From a checkpoint of a small mixture-of-experts model trained on Wikipedia: 192 GeGLU neurons an expert, 2 picks a token.
Below are experts of layer 4 (counted from 0) of a mixture-of-experts language model. Rows are named router (the router's row for the expert), gate (a neuron's input weights, with its number), up (a neuron's input weights, with its number) and show model dimensions 160-319. Each number is 128 + 32 x the weight over its row's rms, rounded and kept within 0 to 255. Numbers have three digits each.
Before each expert's rows: "gets" lists some tokens that make up at least twice as much of what it gets as of all text; "comes after" lists some tokens at least twice as common just before its tokens as in all text. This comes from a sample of Wikipedia text that the model never trained on. Tokens count by the router's weight.

# expert 6
gets: "1", "2", "0", "3", "5", "4"
comes after: " ", "1", "2", " (", "–", "3"
router:143053122102115164130119135119114119100161129130160082125144186101138114071117164160189128104110151097127177096174131125161140136150091118114143155138090133043076103059120153120103153121107121121132069137083140140150105148100150140193186090087143082141092120142125100102117113121144166071090163083119107157049140130140119105192115167156108110098147137077148130124184108137000140139118123079135135173129167106133124108122106138148127122100104095120166159104151157116137130172132100
gate6:134115155116163132111093110144149156126076131117069126089168090117146126157177072123184131075118097115138134073171156118178103081089110102104083171139156101114152113123114107109092176150067151116142096121099156172176136091103109137128152135090130168146054149100122154162148114129133097119195127089125150100112167166148065129186088119162139165115173157121132181162163117095058100165143150076143058148196128143150156187167164139146101108121046126130124162125151084124143144078136133
up6:098203088152122150109093181110119136143169122136160143145092178125098148106109147200065120141127116153116127168130085141125144206161125182152155117147099199128120135096164195047168092122199107104108150136118108077127108142108126122128134146156157103133145114168124106063119104121132128135077141152110139190138114137133176146081093150130144092139067121110155091065108129123204130117173097182122203064137158112095119074092091146158128108094186117131176175154139140122082111179108134
gate7:129138086094117145131101179068155070067139108098208145114134140120099118127152109135117098091126155129152127092152156175160115153114124154088109089177144113115099161088118144105129165166130070127112066151070131133176104133101083134123154133071137122155126136101119170120158154119150117166115180121090110108082152153081112126123097121108104152133133188103132140183139122115102121166170068097136113066117151105141167128159122117123133146105071103112118171130175132145062120132088108
up7:165181151100096098163134184114149123130127172067135193163079176186145122102155148142089144182100172161183156124089121121165049072079145165167160137128148089135136128140127108130096149138107076154118125149126070131123099113180151148084103113129136131072194140163154135089077147080112099136148222129133110085106100140084162131107112178137070132120069105174098114116141082127173072136149097152142130067087099087152170152080128104081147153159118163096164075100092155111117148123073126
gate8:144117086138166105094154104123188162092205092091073088147121115093146197117187184096163149149106094131129127083152142164152127107143176124118075098157166176127144185157161128147122135064159086134110098123145132163162141083105132119155127128122159119177115131143158083146157149113138124094117113130146052171137174132090150122195154136160121177217190112088117125148200182096168125141160110100159109098105170154186190114118125155161115125115143127076112133118113099136092073139099121
up8:099128118119151163120119166128176081180120055134207152133136179130127089103067067153116137120118126134133125122134124141129114176106093117123158095143109101165120115081143091094173195164162140113146137140094104068121082157097100122131153151111132147150115121086143116167119084148125084186133088203050127153114131163121116150088064092065123127124099125098147139113146108135145095112127119163116161097158137146098132146125103082160159068134104088182114080139163205181140110123135090
gate9:134146093166107104135109193210123060110125143152159118127155132147115124144146095135122085115107090111128138078154125141123158150186134097125087165129105116153075145120155108091090109173122123103142131119114173149164161126158144061101164131131131146168148094100171176169139141179183146153139164131098116146137121137121104092102064083132132110109112205108126143099152134090102122055145115089096123159164154144046126162124117086100141130134167094197162167161148140144176093119090115
up9:167134089123112073156167116132118064122058126153115103145109173159152138112162127073146146145088093128172180090120094091081137121168142128178143085111129101173085169143121103157134105159057124154119112150131134087137094197153133175088107039199095131126193101121191153152095089136099113151124104140119119162084105170124128112098111081093128089135088160163090134052094082104145134106096132179154139162138099119093093185108163130131149179127128147138216115164128164112170180100141182
gate10:123152091121188119137099132160122101152160088141124172137132140117102113117136141104156148162112115120150126170128082134174109116154160109099111064194103079125115150153128100117100134168124076153159091146059138086161121124097172129077133165135130118161134091104105080146153143118200000120069167112110085070112129141121128116129148123088139184149122105110151175183194160115108118190194139138047156084121142124138227103100137156212152111107109082120192140201171109171108138120052098
up10:128173137201114114112156151169091087144140134168148181181085154133138114177136137090101166153137114118142121126135145112112130117151112084112134082127127060142092089166134091134096129153107095144157148189068124100193120127115152109091091182128058182162151141085134070150079143139170097136080185125127137101171107164088107128136114124114172172077070099156070135124185110125142087188129123170117182064122126155107154117122139173221129136153119122114154157171181120141116139097112132
gate11:090141142145155094151123121118113133103149124144142085168145105062115162110150103183129151161156124147139123117118139126170165106149128119081103067101154149157164088156140087177080147109086101173113128062132171157165129044145191126165113096089133087131159143142175161091092105198189146078139087057159063105158156103154165102181091153152168101124177100110157130099115133106145166104084133053118087157104121117102067131162160085108098160078155104171106108097077102142111144114135078
up11:121088098136146145138132147150131059195176116125106181089127119188143132114073168065146136125091106082125143126189156143050108118144156157164156133116138128128120126087127140121181118113128135093135109164152070110152125145099145097099129131096172088119158167109096102194108127159166100166147084146138169153107117190090116139089105096096034139109081136110096126144084080127083087128184082229134140130143110174116187129107164127129123115108103127129114152120095191133180115174104157
gate12:129054205081178107177148171134147151078104102114083135131121146100103130139131097130109093126084094144102136085116129139071110069084115095123140148116127103128124183154201157096159127136070158176111138153114176155155119087174104132159121144127098138132157133187110129131161102163128133132175093068069172110170169107186143102154107105128159133214177123086162088163100130097079162130110125110069107176154114123109111043177114144130051136073134113156128166082154056103101142165127155
up12:123173094190129114116119110129120079171122171040173204149086103097148120114126156167140126111124121107141135196135155092186125157127055148109106153127115168132058128117082111117116151118151117061183140102121086093105084162092172162167079129136162084119129099055174124161165222101124101164112134123163133117126129144077152144117094126122101146145071113146110159108127118124176089174197102093104120133075126086116169175091140095184151136094053142119110074158113129161158113105112054
gate13:151107101109093129095121161098222147104109096163144069111137200086079103100062121109133116080154129140159145104164169154153150196114123086108088164141084148088080141147134128115142181099137112103147121139086180121160154112108118109140163102084160087134131154130125137128235120138130150072120105130108093172060173135193104136115087112138166105120144118108207126103175131090123169096077146122058158112140161112168109073115108147140142125094126130185140119161131108136142128165119112
up13:090113129158173187105072142150093074153167111127139116098133116097076133153140149155122092135097092088105130121173123170119133134171120103090076126170128107089149145084170145114153114116160063095140077178065161094091140135091132125134128167130165130165100064065140157121094132145199086179115118102112134085124123114078138081167126103129105188166139141062112153166143165104069092138160107112118073125137174155088161148177123142195125097080110049126171186132155151146104127151103103
gate14:131084093157169157141094117125136066161081084226111089139138144138144103133083154148127119107182111131114163109120115138119143172119080128125107147136133105076104145129117106123209109142117098107132070173068100094149130184060156149171112097081115137156132103135161171128142147203114133148081061134056081161115170125128108137125126093072210120159158131096122124173160145115114142140189140150078103138156185108140140151108172137161108128119123092139184145116194121120045148189207086
up14:094169152135113112085150159120100174052195145059148085101126125089092150136158107128098131094103105152103117139161121162172121112154157087096073144149132183155141157067139145114123172114153104125140117098089176150173088094163080091167137170152147140131085133068101100131137101112156131132143099110148138115090139133098150078185124080139099184151163137109117156154146191110131124106107090067109154115151095174158068102193068160150141103099086105165052100115081126188137075070121138
gate15:139095152055150088142139189107086134151110082146107105137157050083054125159165120129102123130191133080110073145127145156150173115103117175087102128110033093137116113113127112133162064166147193076146111108166142121128155100089115136189057130113118114117038104130156086082175123134122160125013094126133138100132128110158112142123171124120146164133083119111168132128069111124102118163101118098092152111092134104154146095117168126175146142121098130140130100146147142136082139137118138
up15:109156146208080168090159049124129093058123167131159093122158135154157158135068092118153158109131101139116140119105084101113122131131186075107153115128157093085156088111127165174175152133132103112129168159081103134117106109178126118071179141117100106128205123166076195164116118077118079202216101085152137148154126126120152102100099110133114120148178190125090156127117129124122085122140157133118099106154094141176068153132088133145126132123136102104095156138143083089158169104189147
gate16:113116204157104108157136188121155183108104167158107134114088177029121102133107191099084142136180115176126135146198095172180191125212121116115091141130117201106099175138163144178122172143161103130120167107136109105161083173115110172200096153107121150098077071120205112127094096195130192176078123160164044168135137136136151101175146096213202137062139144148072138096143175137158147102148118141156104122122145145185091092139094149103132129164128084172133136098151163122166074112129133
up16:120159122098102121153121098080138129100101133114150154120099128136121141091142139068150080164093136151172110110132049123144176089110174123156111161161176160148136177226160085137186102147136114142147125125132121113091128197130108144123124148125107115149138032098130101136126105148123148153110079181167103175135119123109116104140136125122151142165111061131123141063096140144161143049128097203120109183132139152089078159164091155125190126121205170120247129153152136112153126078147156
gate17:128130163120129115111129070085116153086119162093143121129123081121116135123169100145176182133120158091082080074112138161154166119076153116086123194152114118087122211102090160162127146129131131211181114112146119155100140089148136134118115132111123090142087131093060200083135110115137139148192138118114190184074162183108136062174183085137150137129207149150121135138082132145119128166082084107136152151169129116187112145096132199131109112144136146090119156073142109149186136130156095
up17:112136129091109111161125109173092107120110115145149106144110071118178125145159164106153125166064151050119134108154137118087155096128195192173113118124122179078150122144062172113134104176109115123120133119115111136093166146179130130140115115105136090138135161153132098129129137083161051118210111116170214146132178133174144135143110098122082128182120118116169122112091125054109125096135120166134131149141128135174130139126100147122101142136114151101141153111146172126147216165136150
gate18:151171129128188130146128185203163104043127126168170120120086164162174161125160110133119079094127142147095143095127127115154086083109134108177088129172136130131120134152190120063091129139108081163145167160138132116159100150122123105125207171098138144156075137148091170170118135110145116184174115093103150255166140131091160119124101129136139133106101117163148141122125151177215060128168050136162127108157111079138162122133077129092063152091147142125121174181115127112170168164179159
up18:059123154111126116188076090122177119130122082134174155087147076088133107166135116154176092164060075159175103097113097124123040175145109129139099094139144122175181140105073143113120113193121108110104155064144189148092159085164068110114113105140091117134207126120081105122127104141160110099135113175127122072124070136112139131097173105099127143213143106119100124193168142058166142092156102090094068155139107135184173136135168138158167113097179107197164113105168130193078118160128083
gate19:123143142117127123138073163117153132133103125187158126122096124125085089060115138126139140089118143097123092106149122132226161141128073099097126125117073121046112122036129095157185123144113137097108111155099045142125155112101159141133127186090142122111176092068213076133116147065129103197134103086163157165100165117096204142130102098136123147120124121106149125178137172051130145078152169076131130102168112084115126138165136093175147157099089134139115108066056167150132144148148094
up19:102146084149154129114195159086137089148079147202124135143110162137118144147083167109091138140176153122142161149087143120148115118104145133134174098132202082140173122152130188144107114136056038094147157139098189147099169164127141099164163114134147140128077111158140159138148121207113094126139175163126181092113158106136102108099062095139139166103114160124103111113174145186131132136153123201118165202123168156139119117099103170167131121107137143152144158124214150081128119086096193

# expert 5
gets: "0", "2", "9", "1", "8", "5"
comes after: "0", "2", "1", "9", "8", "3"
router:131066129133106157116085141167141132092148110130154116153156151087091116077105159124154124122162131064100140085153137141131152145126128114114089115190125116102165143119109116112122175135128138081155054159110150172120142092095148132209170158119212118149111113132125122061128135117140151111114113123079122141119178150098125112171097138127111169096138173018156171167217165105041158154124131073123145141164157143150132088113115126216168102098072072122168174130134167114127146146155108
gate6:118106140132140112159113193140086123104129094166182109157139204107121057089096139122099081135090140158151180158141203135163066134125132129151064118127148120149136144139129097066120196110050020097085104172089172127129129121084108107166148126049171132112160088156144175081146139130122113156081131115149131085105094121102149101147145100111173158077143138080119208142095176080113098172130137085103115111183093116139130091169116157135111091073133110094159181127170090113082134143155092
up6:148109106167109105121109196206130132067089114114164171200117148163137083120104133096098113136120103211139174150084135109128140110138131134136106113129176118142143132140192092128072149146090080101085159175094159112093126138148097107128147117069160152130131089156131133055140125109097105223141147132152098120162093091082111147137113137128149143116166133136155177120090160127149133160133198131165093120218124134097180146124113117100118172103121158086144162142156068099088133087182160
gate7:131105146066176105133168096135089119126172088144147101090165187085079118065091159141094152082137064100075103124123148137195110120171118124150169156089100134074086134098089095151057102143169173148085118118085150135139085114081103147114162094169149100130096144117151101191117100148178138091105178154105097154060135128097134122170166117163090136132147072104107166097103156124121089158149094117091152159112115109130156090131144137191197091074136102162170115165082113192174158171115130
up7:112131180076192124112139100107199171118179094122083060094164099047101119078112131099107182119132112071127100100095135181169147110140114136132133130167089110149148092159129147161132143165123150121151138067132139110131103103112113108041101082148098080166098130188123123206092088124089145128108151169153113131084153167180162147170141122126100151143156157152170127126130101170140124127115130170121110181126125165174104121122097185127193116109096099166173103128122094163172167085116132
gate8:136138115077166126178138113148147119169100181118102097053195134089138121102180135208131099130137141132128173106154113164108108127135096155128164117183115100095143131165096153132121085155183159114176076132077177164133163125157156116115183104092151105166080165167105170181132105098154113113144073143139131113079172095112117105130094125170122118133132119105154119150170098111101095089202120129105149143150148105100158075136108100078189099123169127152169140096106138168154084170131078
up8:131165085125172089157147078177143185193107201094117158074184111092123089116202141166139108160173165082085131149107171136160115104089138162111149129191107117092168126155156161135131070147192171114162117151095137159097184092184175114104171169113129141110095170164113170131086115092108131164164086125136172146094164100106156085150083129139139130149098087156134076127123085144118110084176145151158150162136144110055177134121136097109173106144148106123173135098110105124171093113122134
gate9:146139104101154147112132146184117150117108092117163109133097096131164141115124141184151134121182088075115070090099089105171106120109119150135114098184123139137113175121117162135101057116150190154139161107092146103101166198187141085086164123143080111187119114125105077129116158096057111183115147176167112092171089151089174171163155157143140129134099134115082106143145129130135083105110097147180166110128070079164122124109068123160152100081155153108140074152130103162106173087117108
up9:087158124115095149109114099110088106219092072181092104120143131138143135143076154132107075151052167089149141138138148080138101134117141107178129136081171125137123110111115145157160131095130067156141143178163122124096058137101091163148080093133122158111148138122170193143108161136175136112150123148103218110116147103140098149125119137121113128148054110122131154133071100143124136135084124151152143127169137151088152191112183178144131111133117120134178144145106137148145141132114085
gate10:074108149128090106091100099168149128084114118129125072101166097031135156116163117152198121102180049132090119095103094149122102176097131141104159084160142100140175132144110117109114153134131180077150104088112186116175116148126113083092155141102123084187102122075080189152182097151114188169047038115137123110153173109138106112158090111085121083174182089100135175085147119108136112127092154129117121078080182144220116073131109181128115108122088157106095128105120135155107128158135107
up10:145150091105186157163102128042139109131145145124133148123151188139092093174158143158138075153090174096146136144178146092181108074147114102160097145127111201099096149114148188113147081087126110157109112156111152107106139121106116176173162103149146174046157121177174135125128162126138040119181199133134129150121092169158161156136129092161127141103063168118127125142122155117098118098164086129139126155167102112039162150145130084163106142117174098108131173132113198132152144122118126
gate11:107057208205128127072109106115179161153144160106082129096162104090155120081095112095140137140114156120149163089158108153113170165162151080144165132110111145122125152104140127151076169113141124122126134111207128103101105114104108140163066156124115148117120116095091136134124153204130144174146125124129190099118131175145116092205116192147110126143162175151113074121098194127137168105079106093185104110180136137136175165173087108113157128119152086116156152145126142114152091132180164
up11:093145172126100117038099120183189128151145154068111150097156098130116134125177127130130122115117157152118142155094071111140166134128143129106161098186131102136168091168145130111146162102132101176160123149163121129104166134137121105127123177119142116109160132124095130169167109108096084150165101141167101160147161180148166153181119166131056154129130137146212145190142197104151146171114138125151097148114175167160145105107083109125152082079143142105134153163127133108176068126169134
gate12:142095124112093134093153166065133160139108124148151141159164171169060151157102109102094073157081050147120165095131101149125093063149128116121092147102116124078106158139148093092103115103141099176098123135089126130141100085084125168154192110179221158154157128064099177090140150134137127110111126118120096166137157085150121123184095124135213169118178091109153176151070207088104102094158160134093147126133144105150173145125154112173139120119143104099115114125115164150091105099105093
up12:115127112147153104193125110191102087113125095131080129160082093109152129102145118136124206105136175146137139215101122116103121145152095124023136108143103116159118104109111137181134075144140178075157115104169131153128188149099118100128129107096108108057079109112139101153119152131090126112083153116061141146128136149108146106141157102152020114113123145179124096106143091118138122152130139169185074108073131152119147116079146106060130124117161112154098069097137157141161111171091117
gate13:179084049112091137176082081145147097126161057184141118109107109124118145169075074140112154118100115168115162084118140126129167152096161113149147115116136115117103148090118117115108108114183125131133142172130178089094066138140182110166111187173148078131172105113048162129124084141177103161171143109150163106133161091153151125128081137176163126192167133121150119174104105087084190125108174079128166165149087157199183215159186120185087102104119137162163140139149105090116123156139094
up13:197127127100078115111146098077122161149082134164094097135131055105104143096075103163112070113097129119102115154122107093088141163150138131111120087106141119074155184072141083144088190105115137132151094149200126132171097124134077158159150154162087092091113085129155072164118075144082135129082171158111099104138184104195085146089133114072090113182092133105123162143107177135090130094061172144127157181093151081111182178121156166143128163124083114115111145120121126101058168144145068
gate14:064083136101048150140166094124129120092110162123101090147126107117144144108175104147155160148124142101117068141094107173124128111123101152112146116145100156061163148136132144151081139115125166125144151091130141138140169201108161155099127105176149117115108119169143055127080114099071124140174184196083197170106142192128145166171086128167079122101150168124151122097168223147179187098182132136113152107124148168172106103109092158121118210213145132106122188121121134170148127146070151
up14:123189148137171127152079145169170096138123046087160168126152092156114108181078091150096132124144125146065132074124177191122142164119143142155086181134147103140123139109158127135135103114125097159143168144112093154083131136215102114092082145097109134177132160122106179101154137125173120193090091125108069098167004096129151124133188159075182127128150087112127115089138053113106112117125132137162141118163078111135120094181084122181140074070187161131132090135150091115118156127198090
gate15:085091148120109157142151094143146120105206123126126170117124132132089137113158118120149142104129137164119192110143092149139164101158171106118095140107124142110121045148093110152092154092194155156134098126105165127099080123146152130129139175141094157159159143130109152112125116173147187090124117102141112160117106131222156055172129143160193125151098255129142119128098117113107151165171115133046084104112153124167195161154151131128112084144083126173146139156140063134152089143093144
up15:142128144115099153127144151056150143112109148160150111141108158117166109105150113148133134128109115155133039143128145135140100164113076153160176164068099156156092215101122167083102097220046084093107104108147104165140132179090114136113133147134144071148144118101173124129090152137122109083072094178122106157096099220089056148146160130111131059068204068133109151138082138089147057194178087097133113121106169085106112093085104118130151151162189149132127086103144146122088100139120105
gate16:118173172108150119205111160111049119198104076206091122129163128082108139154082088152110120072137120141134125141142140135117084165132122111145086170083137113115055142171177129141107098112090085147113103129120153148164128062157178136123108120058155112114091149107178122094179138131145124100074099140144134065114102119117074122128146147197139143058113187103136197168153116034111093185123147150123080132108148088171138136128142138150153102118111118130140097150111089139117113174155091
up16:131086089165089144140135106164147120072113151096165116080094109121165184158121097113157096124071094117127196092138122115105215112131137153106149116145150171101157122072075091108180217118164178147065115164095128100099197167148079171153132141121121062159146131162089133143161124082167096063154127073105110178153149076120153079046081102123116118161154096093151076094100169169106156077127129082110114158151158092116130118159083116094058124129125128151093141124095094114087164153126128
gate17:102099129101168193142052180190155101121135128120154100128158111114113077115105152161088120076143084099115179093109153142094214126129125135121108160133076165085140148041135145120157151123105130070152100120131152125118094160133075130202167125050151112145144153091138137163130118189176160136081125114115107192122194107110124108126106144101130158141099153093159109119159088145083091187121113127118093089133162118115124178139094129152187092100105098095108152123151151150089120158122105
up17:134156140133107144095139112080115143128138122153131096105126189089124131139091104165189083035121143127116088084179111178175140147136082086097126147118131088101114159142125119141123132112117104159118076137071129078148145146052135085154134129126110106129125088106178154128184128113146131079190091102082150122100121138144137058147121101144146109144138151094097167156140191116099140087101096058155148176197169115105137122171110167107108125112067103172148210092107134145135106144138102
gate18:092148170083138086158111097114121111124120114127066126105158093094103128082178173101161128126149155130113116119106141104117161140093208150114096093134125089142120119150130154139167126143028164104170134119099101087147154201098146152115123115154052139116117066138143095158114138148145142150078078153136187143144164116188125135116126079149148139145105188159183129128063109117132124095097087177080154157187154191111054125180117220131156159134106135092152148127172066144134151110148103
up18:097136146185165136123125145143112102140118097148182179103079118108130123115132119129153126174097069134117162154097017093108125148144095135178109136073132122125133128099132114082153139123185141092093114154138104161126113073216124079120145137121185086182138109095101169168096144122188125180154104091150074092204114123054095084125133170099147143141088047146133156119144050084113053121136137083188094062123121063098161143135133034153167077119111125151140104176137128147108155131143123
gate19:111053120098165133062165120087107118083095044143118118065140100122163118176139102135130095119116094091118158110183141119078142168114130123156101108116130123097060173117114176138095171100166107146063103136159157123156130116149120124182126157138121041112155093159121122151123098137141126084143098045125136147128134106038086102112100127112145115183098141109117120132113122080123146129198140076145125139085113112150155087165169138158075118152092104219087083151162140118076147180130098
up19:106155150138097170136105117148159116150159140116150090173091147098082118094148118151142152096110122163099093086084156172168137148154135119067117137178127109167168153146116050106142141148131146122203137099109189127152142185088131098123165095132122123209131153106129100125150132117145161143097100212133127150119169160200168171175151126130148127078226158108144142161185195117073138138081122159121139156170177130124092147109084126100163130116128119083122136115107115140121110089149087

# expert 4
gets: " |", " ", " was", " (", " |\n", ";"
comes after: " |", "0", ";", "3", " was", "5"
router:095099147127112171098113130135141070170131082143154114107141157048063161116119150131159136090151104101110127127163153134154138187148103125135077103118162119075132168114143126140153194139115115103139047148055137166112172150107063115125156099112150073160132138088110092113193140127173114115135068104128089135107155090138120140132083047147153097101145145029153159179220160123069118119089113083123146201161142128151107074151104130148151113080085094179174203105127141125120147145153138
gate6:089171120110122166195119154095169113151144102168105160159151179129084127139121122111127101114112139129119142172129117117149113109194228124173138190105126206112085140149161109123093129065135063145116111121163080150129126102078100121152132132123158135050134163124179162181158141114184173147153171132132144189076222175158107139096214126125118121099137177123183133120141126164127182158114117129102106167162172188151133126123127205108079131132128125111153175081103143126105100146141160
up6:105147118124143122181104106109138143122094130149141205136123160119066121159122100118145113142107122071090118198104134087125150101193213092161174140100131205167065125092139098140057138072135138187132101120199108138111174112078105163172118168088138125071103139122171124137118113150177178090095160116159110157131176157156110205123197172107121150107087180136150135135196124157060111132099141109128085157141200151160089190157154208130075126127090164125147167093121143107113121128089142
gate7:062109063167165092133165135133083165109123172211154129125140139114094119151104121120189152076106114113108105107162126188108100127130145028140112131119091197140164145128101141103092102140119091141109126188147181125088102171126138137145136157075148118028149095100235100145127114108152159177132079115185121187060164145089120146148152151141159115109112157138144166132121112105094136134138125117120128158124173088123070148141151157172131171175103096186091085095122144108151162097119110
up7:157073141098051132092127140133095078134132107110084109127091110105103117077157163181167094162200096169145078107124094119172122117108065162107126108173162104122079090118104123157178130095128138107098087117163102120139106099138161079076143111176047084197137099133084146131168165140141124046088110101103116098132093135130133069124116109105130117190198130112155118166153122134152166159131107092137141109117122115133199127118127082064117081132069169104179173155137110170069093117087125
gate8:050137178102128125151135158156099142092208164181137167144146142069110124114127162165192132119138108117104131132119187163073146120156066171111153114088100101121170145142120096102121161138133187095159119137097107164162138103172106157134148119154118133134093113088159139196165070144205180128091121155146068149088119108088147137141085085134101163118129099098162117164174090057113107125104169089102154089090152151199064089134076167126188146121077130119148088147111123166112100146098149
up8:085145088129139080117162125149090188095178165112137141142151106080158143123103135125149151134118102102136144140066183148055155107112054163128155054099115124161178065152106083083129184149102197097178137167128088157159133099164087180149084123161112156124098154094162100176123075140124165129080101164147061115130161099089103109100122073116082169152118060137108078137139102088152125067115161147110127078096140150194041087105122168104178187120083136131087067116133111106116120105130166
gate9:108109123089180164172093097068064125131128111151077148131161198085151151181142116089089180117100079116128108108149219109102070133143168097174171182121128183113177126133153113085118111098174081143146075175143126148141063135135109126113147112099161143154111146136118091128111132119162056117106155120126137182109140171116085138135166184170110105187104152097128159120095122144106134120092133140160083115115113157127114136190139134151124183094090066164127097139096130131105184172136118
up9:114074123097160174146178119102139077134112124106128111144109155125132145131110115164073097142052128088159139151116155114088098141166157131139109116121140139131134062101158096140123123138125078074137081153141153165095118192022115147146174081094152153094114159155152052113044211127138110151186163099115174163103073110161105073137131137093051137142134106113059065108115069080118138052137145151077146102123135124081090152100139135131113181135140081118148108114100142139129114180093159
gate10:171142091182123132166163101108127089111088098179136133082131080109107110194138084136130098094100098137141160115181149205167141091118130052142107144116099143069065137137104161154071072144164073148119131094092161178129121091125151104099143101099125135087085081151113179142089172150183170196167031086147088114118139151118137138099133154130148120111154142129109160128170127148150085125074126056179133147124138138127132129158087157176065146178112089153152149161126175160159176152149160
up10:137074230119105098132132125156175135123114155077113141151081135169154117155123088175130171129108168084112098176082051119108167192139087185127210117118116141126146144118068093121150140127128231097115136119166133144130136164123110192183094083171120118111144180151132069133157096174127136088094169155104094093117096126127068077159122130120092090180124065137146106104122176103100125125141163109130123113096135126132086133144164053074139089094117192137145122112102171133116099130104137
gate11:141034140146104111089127138085127143058131069121126080149095127129155101091113065122121134098152092138139203127121130118149147172140101129106100124116115118111093167126153088126145142120127132113100111122112106125128125105045109142169125112134110107181104112095141080158182133169127172194126064100085067096126171087071113119128140052143116140092085146099101218128119199084135129105096153125130143149193137128141101111126094192108169132120072110168122176037177162132087075137170102
up11:173164120170146101159179113089032077133138172089140120149090092114180164121145187133138151143125148175142131121150116138118062133116126104146120117122171200190164133096106157155162150178163107128147106145123201104140066114178130156134103104150109115131138089074155133139106173083142144167132116117159167074108076113074163157110139133124093186163116091138071139156078069109127086073096097127148114147081062111130084160136122107150098141153078071120133113133142141098154111068116135
gate12:172089112172099198076139164091114101167149129114160095181149174099075133111075174152084109078121123104058187071164142132197106113087154172136152131084103107095104106064044146142154103120134179038093113181128109109123076114115083133168161101120128077105116132157168128102134099130169169143119080124087094144102103180147155148139123137094179153087123104079095095133153139153095139177123129090148147133123146061158122137164132182145141065130105139117099071163180071146097095168152111
up12:173111118124128148117121107126103098170104091172120066204169166094090182084081149127054124163170097105070185112163117111158103123100150163169128114094136117149103096137093131140216126076098172093118123186124139057117124207106082193122111095078130117082148157142130138126183136108145128162128032181176149124134122119207110150105096135128161124127122131129135123066127190135153165152117140189148130152096152093142095132179107230107094089099086154131146160162112094157149117164192143
gate13:160161137154167125100164116087081115109180124118112025139107125174121163086106094164166144092224151176096146081099168146152130135092099133072146118081114097125099165099066087154109120128169136113100132118130133098139100164083125161110143118155096117105155126055104183093164079183094142157113111117092112193056093111108120093111151150099118110127120174123106132128114111143119098102096096109146114162125134021113140130130147130085103182147090137143112127124149154146148081079159103
up13:144103095123166106176118094112102132114150153033095056178093089113144152130147122187150137167156073167163184073119159175135105138083118140124103106103126124135147140139079122121164181166161142141106102151148149133132162173131057180099134097137105109130130128094082126122112107144170116109177138132162142144117158099127133107095117137063163139228118133099108157127128124132145143128173091152136049176047152128080160090194138140104091149108076134117121135152123133105143107101187119
gate14:127117110108124148118073121135148127116134146182126096045170203116098161119124136146163117139104180054121174072184105117145113116178126156092109145127148119105163121051157108145141087094125163123138083193109112087128108116129136132106058119151173136124073144154097180117129135119157122159113093072112127117127131122181180134129113097189157105066142079118166091085119113141091153110090154112135135161210120113163193124163111200149165162107112132122135112100096128165133172107063083
up14:093139149114175187144060164091134134154136134186086102080172181116105106126095131106118102140122101100143184128191129129176105132119151157131105142117164097133143113127157181105116092022144149122106154199117094088155167106149128104097091101121196141142131138154100170157138134098158111229159090119170135099116123133157162170100111133142162142056121088132142120114101121134138151162122089121109123178205112152138137126195128215109109134090133153112115144103146111146145144073073096
gate15:094159152103200148159139106145172117102145118123162151154165138156139135128170126111197143118093164107169152142163119116176129048132208077170095167104153114085164128181126169133071092109114076148073172111133118144170150122138115094093122131103184087101146112188139188129089171066145111122181155100157079167111097140126184110145161163162143112127192157124154126114112157183142088087159136105105109180146184151143143089144149125141104112118157123147176150106099099131114159176075149
up15:125101119128142151074145149119140076104142121192112193176138069100113133136105158215163092093092060135141136140155125106118100119126151103121086090117108105097147124100104161101062161129161096116103112137121129086152101138088168091141115115146171131113033090141161080116142162118058131136144166077161106083131122066067069179095130162110133175124094123108090129163136157112094108131153081144113110151090177069109166121139125072124129145111160107142077169189165139123035124026059080
gate16:087111164130140114118168139109101221058124098091143041154164150084138054130068144137147168106201161129152116150069089134123183145151118110088133155129119157089130144137138093127148121103113108109100074120139119112151104119124107122182128088131088137123179152136162103149142106145145172138102117135089112157068177174158100064146136104126107132111132186140187156111182127141064139143064163128089153114186115164174115063127099203160103116135116166110159120108140103131067153139179152
up16:194095131152140148139083135127106080122119178187175173130104120103141137121192113172064110124087093164136185107133096150112119129083173117149142129127086181102089118084103140111109133183172196129098141095125154076148123157150137142099167149130144126072070115090116119175088136089151156098178180135137131087138113162130156172142184134125114091156091141142066117133119184164153105134169117102149089156071128077175131085156126116112147137156121113137106127164162137168164116147090134
gate17:071140169155142125111132152108149142123154097101197142145098164106079079110136115058125096128137095188137101127118127201106101108061165123074096148140100073167131142161087118080194141154120104124165116146123194151148184058110102129119211176117097118163151081130196156146111076154079096134131082179115076174098117137166161129156151131090147175162176137079169163209147141110132121162126085122116080122135133195186083099148112132161122050130110117147104194127145156112135088113182116
up17:179089095176174129125137086101171170129104142170114070119182121132147184119117183165152155135056115086149156122161088051173144124153156186172105152150117156115157138114160102071156129117109166153100130101147120102106102115116103099158083112144178097107133160180097063168177197123159173110142172066114173108136139074109109137162130152175075120161146178126109120135089169196080115094178144157088144172104136101149188106075150138122134146126095179166119103105065085175148139131076124
gate18:196147120169152121144141132147123176089101172086158104161114115095171135110113205122184105091136156106132069132149136093157113129112179165182111125091152199108130167107113105125103075088143162115113126124105048143110146199172132126136154162121115133212158147101154095093166098084100158151121121096142143111137121126050107140170108190117132116143111121098102139082138113149129087064161163146134113149164081091103057094191177115102202133112134144106158136066088186106105143096186146
up18:102126095106147150143124104095147161167117095075095131119185136132083144075140122082088119144127078104135138129126155120134155058074173173113086114118122152168130114067154100167078120107099126185201132112157158089067105205082113036144151046135083129178204136086082091063126145128107103141130139179154132165142122085106109121131134127111157132085098093123112104105156194113142215137130132135168122190107139188122094150129124166093167126141197136181127132120138135135162141120165123
gate19:159109139146122130063112106135180101144116168160149152143143126137126164109087118187189085210182139156119076128146147163142153094089098064125091159115148167146128163043083155144130102128088094087147108109131113134142159068107170109125098151129131170130110144166204141144097172166154153142109158157100078095158136164137197074135102113155135186114176112093178109099108113109129105106151127101152158075169163112109084136113136080090161130136139080072107138104126067066108104138101118
up19:131107102098178175103152066084156105088159163124125101099066079124103154122149155173149063139113118140155146096092129144053161143105111136107114150130142186122137070119070151159179095181128159127143137157080084097061083132172070140126069165186127137169103123122110154136133160164132079072120104182108149113143124169167153105161070170141109089220131146111113104075117074161148114081122154169172119163087128147108099162130150113134112128189128154079174121101135114097138187158067130